Experts of a small language model.
Size: 11 layers, width 512, vocabulary 8192, 127M parameters.
Training: a variant of Muon for the experts, 7105 steps.
Below are experts of layer 3 (counted from 0) of a mixture-of-experts language model. Rows are named up (a neuron's input weights, with its number) and show model dimensions 256-383. Each number is 200 + 30 x the weight over its row's rms, rounded and kept within 0 to 999.
Before each expert's rows: "gets" lists some tokens that make up at least twice as much of what it gets as of all text. This comes from a sample of Wikipedia text that the model never trained on. Tokens count by the router's weight.

# expert 15
gets: "s", "er", "es", "a", "y", "ation"
up0,225,190,224,193,208,190,179,185,160,159,202,215,205,195,189,216,233,183,247,207,169,221,220,229,183,182,210,181,261,167,150,206,261,196,180,157,221,198,152,194,219,232,163,219,198,193,219,209,222,209,129,212,203,156,198,238,228,163,132,207,252,154,160,231,200,185,146,219,226,193,213,200,180,194,234,250,221,240,194,210,229,223,204,178,238,242,202,219,145,218,189,188,217,210,226,216,231,159,250,201,171,221,204,149,152,193,212,218,145,203,189,168,155,205,239,188,147,188,186,226,196,178,221,211,187,177,120,166
up1,217,125,185,156,159,243,205,169,155,230,176,168,216,234,174,264,214,185,171,263,173,255,184,212,218,148,178,192,226,246,191,229,188,212,148,184,196,195,203,181,195,247,208,225,156,186,203,173,168,177,243,220,266,215,196,167,168,272,212,224,201,228,269,134,237,203,205,222,164,214,218,182,235,119,190,199,243,234,166,218,241,208,172,168,279,186,188,184,257,210,177,210,173,230,197,213,241,186,220,264,179,195,199,238,200,146,246,164,190,229,176,170,212,189,211,199,237,195,215,198,209,216,235,194,204,209,191,244
up2,249,182,183,243,154,206,220,194,196,211,226,209,212,243,209,197,180,226,196,225,197,196,231,227,197,192,174,235,179,205,230,207,230,191,201,159,216,204,219,255,180,206,225,223,214,200,205,262,109,224,179,147,249,253,179,196,225,114,221,188,276,199,229,185,268,167,183,182,190,233,260,164,245,201,200,165,190,160,183,193,210,207,199,184,202,243,167,162,242,147,186,187,227,229,152,267,292,188,200,136,199,194,226,203,203,173,167,195,175,178,230,198,150,252,135,141,174,174,241,245,218,189,231,184,193,256,193,141

# expert 8
gets: "ed", "ly", " he", " also", " it", " He"
up0,125,188,180,254,179,250,236,221,204,216,159,181,148,187,163,165,192,190,244,165,245,234,240,200,196,251,212,239,237,252,185,202,222,203,177,176,237,203,192,211,264,248,185,145,205,160,195,192,211,215,229,169,160,154,218,219,176,168,245,189,165,208,170,169,185,155,196,217,206,234,206,159,251,228,172,235,253,205,199,242,210,221,177,209,210,230,208,242,201,225,204,217,229,232,174,197,198,191,156,179,157,182,221,213,227,137,199,151,163,213,246,198,211,260,162,191,224,224,171,240,193,114,246,189,227,236,186,148
up1,159,149,226,216,253,146,202,225,178,191,154,173,204,226,204,222,197,194,248,248,192,180,183,180,189,259,162,173,251,172,152,200,215,200,182,262,196,193,193,166,179,164,125,225,229,221,192,180,218,187,205,170,205,219,155,175,183,219,196,211,163,194,214,179,139,237,162,168,184,217,164,193,176,226,170,229,228,230,227,158,257,192,172,189,155,175,245,251,204,193,201,170,193,182,233,224,168,232,170,215,157,175,182,185,178,191,250,209,143,214,184,170,255,166,231,227,198,206,178,242,219,202,222,267,220,248,208,235
up2,215,206,237,233,145,181,162,199,193,221,232,209,258,262,236,191,157,174,178,246,203,187,127,173,219,222,147,188,238,148,187,206,172,218,274,235,187,227,173,218,204,212,228,232,228,250,264,229,218,167,230,246,201,188,257,239,189,272,197,258,186,143,260,215,197,164,234,222,203,168,153,174,168,157,202,212,223,234,193,214,171,149,173,177,173,246,183,207,182,156,183,179,165,166,138,225,174,208,172,168,207,230,168,187,173,243,195,207,148,210,220,226,170,201,160,156,174,198,187,224,176,205,214,197,238,197,224,198

# expert 6
gets: "\n", "|", ")", "'", "\"", "S"
up0,236,169,248,205,177,210,177,227,182,120,226,191,185,227,168,154,215,183,112,223,235,250,187,206,166,247,168,167,145,182,215,225,166,266,160,250,203,216,191,124,148,158,213,247,195,173,200,196,212,190,219,200,248,147,163,222,198,227,172,222,191,247,171,196,198,169,216,201,180,233,244,189,211,169,167,242,180,219,196,213,146,191,226,163,223,207,223,239,260,187,195,195,211,188,211,161,140,262,196,166,201,156,236,200,201,189,218,197,159,166,204,185,164,229,170,176,135,217,178,189,210,207,181,218,199,196,225,221
up1,186,186,222,181,155,219,199,202,184,175,169,174,182,248,203,158,189,208,195,226,196,189,152,194,197,137,231,213,243,230,218,182,135,247,217,212,206,216,212,197,215,222,157,228,215,147,184,238,208,204,182,218,162,134,218,213,146,201,203,231,112,164,182,260,212,213,177,188,227,198,169,168,180,144,187,267,198,159,196,203,205,244,232,171,178,161,236,202,201,222,191,188,185,207,141,228,205,156,223,210,247,144,186,249,223,204,161,208,190,255,176,242,198,195,202,242,134,189,197,182,186,220,163,238,201,223,170,199
up2,230,232,205,165,221,198,246,174,174,200,217,219,201,186,228,241,261,206,173,165,215,217,168,233,266,186,124,216,160,226,225,209,151,254,229,233,238,224,173,218,202,185,194,193,203,194,281,250,175,216,191,188,241,170,212,209,173,204,178,196,201,208,209,213,205,183,157,195,195,218,167,210,173,170,210,211,203,124,233,197,177,283,229,207,216,174,242,203,145,175,219,175,195,204,197,217,243,231,186,178,208,172,274,159,160,189,231,167,188,242,177,179,150,178,205,204,234,205,213,202,154,202,230,227,179,262,176,213

# expert 10
gets: "e", "o", "u", "r", "th", "il"
up0,176,216,225,241,155,152,233,220,223,167,101,179,174,153,160,162,150,255,238,184,187,227,197,241,201,238,205,236,209,209,232,243,213,209,175,204,199,210,171,234,166,183,197,206,181,120,167,203,208,212,205,150,218,155,189,169,228,189,249,229,162,186,220,173,199,247,214,191,206,221,263,165,208,174,190,247,161,240,179,221,184,266,188,231,165,210,208,174,185,195,192,176,159,167,256,187,189,208,131,216,232,192,182,171,189,247,251,218,201,183,193,136,138,184,246,222,197,212,213,172,189,193,166,193,184,226,204,148
up1,203,233,198,143,207,179,239,174,158,177,162,185,130,173,215,199,163,189,213,221,186,202,213,167,222,190,220,207,248,216,207,230,234,205,176,184,176,253,189,224,226,201,167,188,267,217,182,132,155,223,167,247,207,201,168,212,229,209,142,238,228,160,221,160,170,232,168,221,171,212,235,215,170,194,245,186,195,182,182,194,149,150,228,213,182,159,271,181,207,150,233,240,190,197,192,224,255,172,189,196,186,177,214,194,201,186,216,260,228,222,222,235,233,196,193,174,198,196,214,204,191,162,156,247,161,288,163,216
up2,222,197,197,217,174,160,204,179,213,207,214,215,155,210,238,211,161,213,154,237,184,268,220,194,225,191,171,241,226,196,219,244,209,181,197,239,224,276,233,231,244,161,214,130,228,237,199,208,213,187,175,186,198,251,187,129,214,161,156,175,253,209,217,190,213,234,274,231,192,208,215,180,164,222,222,173,232,207,246,183,168,190,197,198,245,179,176,235,253,224,242,213,176,210,205,210,176,187,204,229,198,152,179,154,208,163,196,214,254,192,191,123,173,237,207,213,186,210,248,222,213,217,137,246,156,164,242,197

# expert 11
gets: "0", "2", "9", "3", "8", "4"
up0,153,178,201,216,168,248,207,208,194,233,186,191,218,206,163,192,218,184,217,227,217,169,266,175,175,199,198,202,197,211,184,200,161,178,224,174,178,237,199,192,218,200,248,163,172,179,256,257,171,211,221,217,219,257,218,234,177,142,190,232,209,220,193,208,227,203,164,209,190,125,203,225,178,155,181,179,198,218,227,198,215,232,192,148,197,238,218,212,214,162,222,241,217,199,207,168,160,205,228,238,175,205,220,217,168,199,212,179,217,239,245,194,208,215,183,198,221,174,181,193,216,233,158,158,159,210,229,180
up1,156,223,176,195,212,198,187,204,238,208,186,179,257,208,199,137,197,171,191,229,222,210,233,246,167,227,202,196,239,192,233,193,281,259,220,240,189,224,214,229,181,224,227,248,183,204,209,245,184,147,204,238,200,216,199,229,229,244,148,175,134,182,221,180,240,169,216,174,199,191,246,191,237,156,227,241,187,224,197,251,136,250,211,247,232,215,164,180,167,191,246,210,213,235,210,200,259,175,189,230,237,159,183,196,211,180,174,192,188,235,187,213,203,211,175,266,228,215,201,211,156,184,214,206,176,211,159,189
up2,215,211,201,187,180,178,176,190,151,214,215,210,175,152,194,236,212,189,196,238,209,214,218,221,161,125,236,211,219,214,199,191,206,138,188,183,228,191,123,267,210,219,241,137,174,138,211,201,162,223,193,176,196,216,149,233,208,180,199,156,238,228,161,233,201,247,137,146,195,179,210,170,197,194,273,179,244,196,159,203,183,239,187,199,183,218,210,244,188,249,266,230,176,202,193,217,204,195,185,228,213,173,234,203,175,208,216,200,179,234,151,193,221,144,158,186,191,197,153,202,187,229,153,208,158,190,243,248

# expert 7
gets: " (", " a", " to", " by", " \"", " A"
up0,177,189,245,211,198,225,216,217,218,179,252,181,208,211,213,248,218,214,230,241,220,204,210,202,247,206,226,196,186,245,233,223,222,243,150,205,180,198,222,165,169,186,175,187,202,195,188,183,139,192,193,187,192,207,165,183,139,194,201,258,172,185,211,148,198,239,158,236,180,191,196,216,174,231,255,236,170,227,164,175,133,219,171,187,212,215,191,197,177,219,180,210,199,191,142,200,220,210,180,119,190,247,184,228,208,225,227,209,192,168,235,221,139,165,239,174,232,168,181,170,191,196,197,243,204,216,219,244
up1,181,229,214,232,204,186,160,185,192,184,191,229,211,166,152,234,239,197,200,204,239,208,184,189,189,150,208,192,173,177,198,189,176,181,204,211,223,171,137,167,184,226,234,197,224,201,219,178,235,189,178,222,211,169,210,205,213,182,228,219,233,185,238,194,197,265,206,221,210,201,216,167,211,245,212,196,211,179,229,238,198,161,158,190,186,202,187,162,187,239,262,176,216,297,253,123,183,199,208,241,166,247,256,198,217,219,159,216,204,199,151,194,220,251,225,196,204,188,148,240,172,125,163,214,175,261,195,212
up2,198,193,227,218,148,176,213,227,198,180,208,180,237,225,208,235,199,221,193,177,250,195,249,189,188,194,189,264,230,187,173,209,234,257,200,162,187,261,158,242,193,197,259,219,143,188,237,226,145,195,135,211,180,206,165,229,185,189,273,265,202,182,196,162,167,190,192,212,216,203,182,191,226,201,175,172,211,302,148,186,142,234,251,219,204,171,231,199,200,121,165,238,194,184,214,244,163,170,156,196,243,250,205,218,230,215,238,232,226,257,195,239,190,192,202,192,220,196,147,172,204,215,225,167,220,156,185,219

# expert 5
gets: "1", "-", "2", "–", ":", "in"
up0,159,209,199,136,172,218,201,155,231,240,170,241,231,159,195,172,217,127,218,160,193,163,246,162,210,198,181,186,210,141,195,220,193,201,238,219,242,245,224,162,214,185,180,169,187,250,197,197,204,221,173,210,186,221,202,171,244,172,202,143,216,222,177,238,177,194,243,236,201,166,162,227,207,229,206,180,138,205,220,246,149,285,206,188,206,233,237,176,194,156,182,172,199,221,221,194,197,182,212,174,210,249,203,237,243,203,197,248,182,186,173,143,219,227,223,182,230,136,179,134,193,207,223,242,203,227,162,137
up1,203,228,178,174,174,143,242,190,212,173,186,220,180,158,202,200,183,150,171,225,213,169,218,257,229,215,190,176,189,180,292,205,210,222,235,214,237,227,226,134,247,154,205,232,214,204,236,187,232,240,191,240,209,177,182,230,128,185,173,173,187,231,186,211,186,247,183,238,180,184,269,250,238,202,210,216,134,180,216,229,236,186,196,211,150,200,172,198,162,259,220,201,218,198,213,219,188,167,271,192,187,173,198,174,230,206,262,173,218,131,201,181,190,206,222,281,158,207,194,189,197,166,205,233,155,205,186,173
up2,226,205,192,234,179,258,199,209,259,209,232,128,117,160,202,222,223,225,185,223,167,171,194,243,235,172,176,237,216,196,216,234,228,211,200,170,217,167,206,218,214,150,210,229,217,243,212,144,215,198,193,159,236,193,181,227,256,178,181,257,216,235,204,145,200,220,193,183,167,145,203,208,263,187,238,182,172,189,251,211,198,184,178,191,153,206,204,197,190,189,196,217,142,180,208,189,205,207,210,254,157,185,202,190,213,187,207,210,157,185,219,192,213,166,194,175,230,202,194,174,196,203,203,188,149,237,164,223

# expert 2
gets: " ", "\n", " re", "re", " de", " U"
up0,169,174,176,233,196,229,227,196,245,193,227,199,171,246,194,209,178,216,246,134,182,204,223,156,170,248,233,198,136,238,213,214,190,124,205,217,191,213,155,231,184,176,221,258,188,251,211,182,161,173,278,160,181,236,147,172,199,191,200,198,217,188,158,195,249,181,192,214,274,125,237,176,184,195,186,202,232,198,152,180,180,136,183,200,209,161,221,215,191,172,160,236,162,199,221,184,227,217,209,199,257,185,241,204,134,158,178,170,152,250,205,201,189,224,212,198,231,178,225,202,167,207,226,220,204,182,241,190
up1,177,249,253,170,170,183,194,194,245,281,189,172,221,192,180,240,201,208,162,209,186,220,227,244,223,210,220,200,224,213,162,207,205,150,196,176,219,195,228,171,217,200,153,241,181,167,204,203,244,235,223,206,207,192,197,142,177,247,203,146,207,167,205,174,188,201,167,249,205,184,216,216,159,238,198,211,199,199,164,211,214,138,200,266,249,209,251,234,189,207,201,172,249,192,194,188,209,203,170,178,183,227,213,193,188,204,206,145,224,166,219,243,185,171,210,198,135,235,191,200,170,189,234,226,245,216,174,161
up2,178,209,138,244,234,221,225,191,138,185,233,241,236,153,188,205,244,145,185,210,206,188,236,141,250,110,202,164,204,228,187,222,203,186,155,198,228,196,180,197,179,189,193,203,222,258,176,193,164,206,226,154,213,188,162,207,210,211,212,197,220,225,172,258,239,164,274,224,217,207,245,226,183,167,157,234,177,179,172,158,265,124,192,184,192,199,187,168,223,186,204,220,157,163,205,179,168,203,226,201,172,168,176,206,189,193,157,187,228,218,193,190,234,169,221,199,186,236,179,195,194,222,236,163,204,191,199,177

# expert 0
gets: ".", " S", " W", " K", " D", "k"
up0,215,204,191,216,234,238,224,183,200,243,223,219,195,191,146,160,182,200,174,167,264,198,226,227,186,244,234,227,259,221,193,271,176,193,201,189,212,224,260,165,173,242,215,175,178,218,208,197,215,168,242,150,178,196,208,200,193,193,211,205,195,197,207,202,226,200,180,227,191,252,174,217,133,184,182,202,267,177,197,132,169,293,208,225,245,204,211,147,213,185,205,186,220,221,203,186,255,223,198,218,201,220,257,208,222,168,154,152,207,138,176,166,235,170,193,159,184,196,183,191,199,248,202,240,190,195,106,201
up1,211,222,177,161,213,254,144,181,191,206,171,198,228,175,204,230,231,199,266,173,186,157,188,195,168,202,196,150,181,192,181,217,194,174,236,225,189,195,146,209,221,220,166,184,170,226,178,188,224,209,158,179,134,259,182,195,173,155,201,177,203,146,182,242,210,207,279,174,270,234,240,215,218,191,256,251,200,231,217,173,218,211,197,255,210,172,216,235,218,193,206,245,173,228,225,186,228,173,154,228,188,239,164,201,176,183,184,207,209,187,206,171,164,221,232,161,254,163,186,209,242,180,216,219,142,201,150,225
up2,202,213,201,165,199,138,237,260,183,217,159,133,187,180,194,225,219,210,210,198,225,174,222,218,175,187,201,180,209,210,212,217,207,213,179,217,193,215,233,228,149,214,194,260,162,179,257,239,203,209,156,159,223,170,172,196,175,219,224,227,214,182,196,198,172,178,173,225,218,216,165,197,234,220,202,165,243,146,154,253,133,207,218,180,218,172,262,173,152,212,206,238,140,187,178,167,173,169,211,159,176,251,196,198,230,206,91,283,204,233,153,168,222,156,254,186,230,206,230,202,168,211,148,231,227,209,207,162

# expert 13
gets: ",", " and", ":", "-", ";", "–"
up0,250,232,193,200,181,168,214,188,182,180,253,179,208,193,201,186,179,187,206,220,185,194,224,204,196,209,189,157,196,228,239,258,202,177,171,225,136,185,246,237,210,192,238,175,222,198,198,193,223,201,215,207,219,222,263,236,217,177,144,182,169,154,230,154,164,192,162,226,176,160,205,155,172,237,226,171,232,197,200,184,189,173,172,166,173,180,211,208,213,193,162,162,158,146,209,143,192,276,198,234,230,187,225,191,228,237,255,168,145,188,197,203,229,216,214,211,242,184,178,173,241,176,249,164,251,202,209,177
up1,173,198,221,178,197,202,211,207,164,199,205,243,233,171,179,180,203,254,158,151,235,211,154,244,245,193,170,200,199,144,213,184,160,239,161,208,192,267,204,235,207,170,140,193,142,177,191,157,201,229,187,220,185,254,191,160,205,142,191,209,198,234,222,195,221,184,207,207,236,175,185,221,203,202,239,155,196,157,181,202,197,162,180,211,152,231,220,177,211,218,167,215,179,194,234,213,186,175,161,201,188,200,236,171,236,162,224,163,209,239,218,158,178,234,177,171,153,227,145,184,224,189,168,238,219,224,156,133
up2,232,174,213,174,265,171,190,218,204,187,196,215,240,179,215,160,143,186,221,168,246,189,206,198,185,184,199,159,200,218,167,159,240,231,160,159,164,224,160,194,220,216,225,241,197,159,202,235,231,222,233,193,136,175,199,206,198,207,186,115,190,181,249,191,187,182,192,208,198,196,270,273,219,179,244,207,189,157,221,222,158,216,167,174,192,265,201,212,254,259,199,187,194,192,218,243,160,256,171,176,208,174,221,179,226,147,147,178,183,196,203,227,167,164,169,161,140,251,208,180,154,216,195,210,216,182,216,204

# expert 4
gets: " |", "==", ";", "===", " ==", " ==="
up0,160,224,209,211,178,155,148,213,269,200,165,208,177,232,205,183,256,257,144,176,194,201,195,161,166,158,187,164,184,202,261,150,136,247,175,188,172,143,252,167,171,201,202,207,219,187,165,229,162,189,166,278,155,177,221,167,198,174,162,217,228,204,235,214,183,175,196,171,158,202,156,223,185,213,188,203,220,245,185,176,168,175,184,223,232,207,176,192,226,237,185,174,200,226,214,194,221,231,234,165,191,197,185,181,244,170,189,182,192,179,150,202,200,239,199,192,177,223,225,173,216,227,208,200,181,279,221,201
up1,139,158,210,174,171,169,174,221,146,206,220,136,245,249,166,151,222,220,203,169,157,211,161,147,226,195,199,227,224,191,176,187,209,225,157,148,200,237,241,200,217,188,180,191,167,178,194,207,200,218,195,189,207,159,189,231,194,207,248,170,212,144,202,147,132,224,209,190,226,210,156,253,186,166,232,204,190,173,175,164,266,195,195,182,184,243,142,209,161,241,245,195,234,182,242,202,176,187,196,266,210,241,185,200,273,171,208,207,164,201,252,193,177,202,214,217,237,191,187,212,236,245,154,200,182,267,190,198
up2,232,238,245,182,207,218,194,167,233,201,228,213,189,156,230,202,182,183,189,159,235,151,217,173,180,180,210,180,205,232,214,163,187,258,212,161,265,178,177,167,229,199,197,132,177,178,264,216,203,214,203,205,219,155,194,189,188,170,208,207,223,167,177,135,162,149,238,197,169,222,214,214,196,214,181,195,184,223,241,164,181,191,169,219,235,237,172,172,126,265,215,216,234,210,205,186,179,211,271,189,237,225,157,215,233,222,243,235,210,225,227,204,148,174,210,210,163,147,191,235,214,210,222,203,210,173,221,215

# expert 9
gets: " the", " of", " in", " for", "ing", " on"
up0,147,140,233,169,237,231,197,196,222,191,142,190,181,167,210,227,195,251,244,233,264,190,219,211,189,211,225,204,207,195,205,243,205,129,120,184,200,176,207,208,232,200,204,209,234,220,200,199,223,149,228,238,118,215,218,207,171,175,256,210,222,160,212,143,220,216,179,217,262,269,213,238,229,218,209,216,202,219,163,197,145,192,228,247,204,175,205,254,174,260,161,171,206,192,243,224,169,253,201,243,244,241,170,233,156,214,133,214,187,183,211,257,229,196,180,205,173,202,202,172,192,202,243,143,196,187,176,262
up1,254,251,193,178,179,174,188,237,187,195,191,271,254,209,164,188,210,222,268,140,235,196,187,216,178,144,215,202,213,235,152,177,214,217,174,228,204,211,189,182,196,175,217,193,181,210,196,239,251,219,130,222,213,228,183,176,186,258,213,245,166,162,186,188,225,211,205,257,186,213,177,191,181,147,218,203,231,188,222,201,234,205,204,241,218,246,212,199,262,162,257,197,195,177,240,159,190,205,205,218,209,286,204,189,167,204,176,152,143,174,174,154,211,223,213,193,200,208,252,206,178,151,177,204,177,172,172,153
up2,148,182,187,195,180,183,248,198,214,266,181,202,232,190,231,206,178,187,223,204,192,198,191,134,219,209,182,234,265,185,224,245,209,205,173,189,205,205,199,220,239,161,143,204,225,198,195,190,195,197,201,182,158,141,170,164,199,174,208,238,175,226,204,264,196,172,217,272,183,141,191,216,243,170,181,206,223,206,251,213,264,159,163,168,246,217,226,167,223,157,127,196,241,238,206,223,225,231,219,206,193,189,195,211,217,208,167,215,205,207,241,206,122,223,169,236,170,195,175,151,216,216,152,188,172,242,174,201

# expert 1
gets: " was", " is", "t", "al", "n", "d"
up0,181,169,239,251,219,181,176,215,213,209,216,221,165,262,166,158,177,192,227,191,208,231,172,179,239,259,208,192,227,241,183,190,245,254,116,177,174,203,255,237,215,199,163,185,183,158,213,204,184,183,151,249,218,196,234,218,250,247,196,161,216,218,198,199,214,207,186,192,208,222,209,174,195,177,228,179,190,183,214,197,146,258,204,148,231,163,216,217,176,192,167,159,219,215,114,211,183,210,196,213,200,189,183,127,199,217,249,267,205,174,159,220,199,199,214,238,200,191,212,229,192,150,270,175,159,197,162,215
up1,161,201,161,218,185,187,198,238,211,228,179,129,181,192,171,234,221,202,260,196,248,160,202,147,209,173,192,171,221,181,198,244,225,195,167,229,228,227,213,162,203,213,188,184,196,200,217,185,232,229,237,145,204,202,205,207,283,232,254,197,222,182,163,176,163,188,198,245,212,227,172,192,211,175,221,191,226,183,182,216,193,150,181,205,219,216,188,232,205,213,179,262,185,246,242,209,212,135,246,200,187,197,168,173,126,219,219,190,229,220,176,171,261,203,206,203,188,144,213,215,166,242,192,177,189,211,213,133
up2,186,198,165,218,203,235,168,195,200,204,211,186,192,196,220,192,176,176,181,195,262,221,195,209,212,164,158,176,199,214,209,175,145,178,209,186,161,131,179,207,188,154,195,235,241,199,168,198,254,199,175,211,212,182,181,114,253,187,221,217,232,208,194,193,183,125,176,181,258,190,221,206,199,204,207,173,201,206,196,251,181,190,197,178,221,192,162,185,172,203,218,158,217,246,253,201,192,207,206,184,219,174,187,214,173,208,242,194,184,231,133,205,207,204,170,185,190,193,215,193,180,215,213,191,189,190,154,186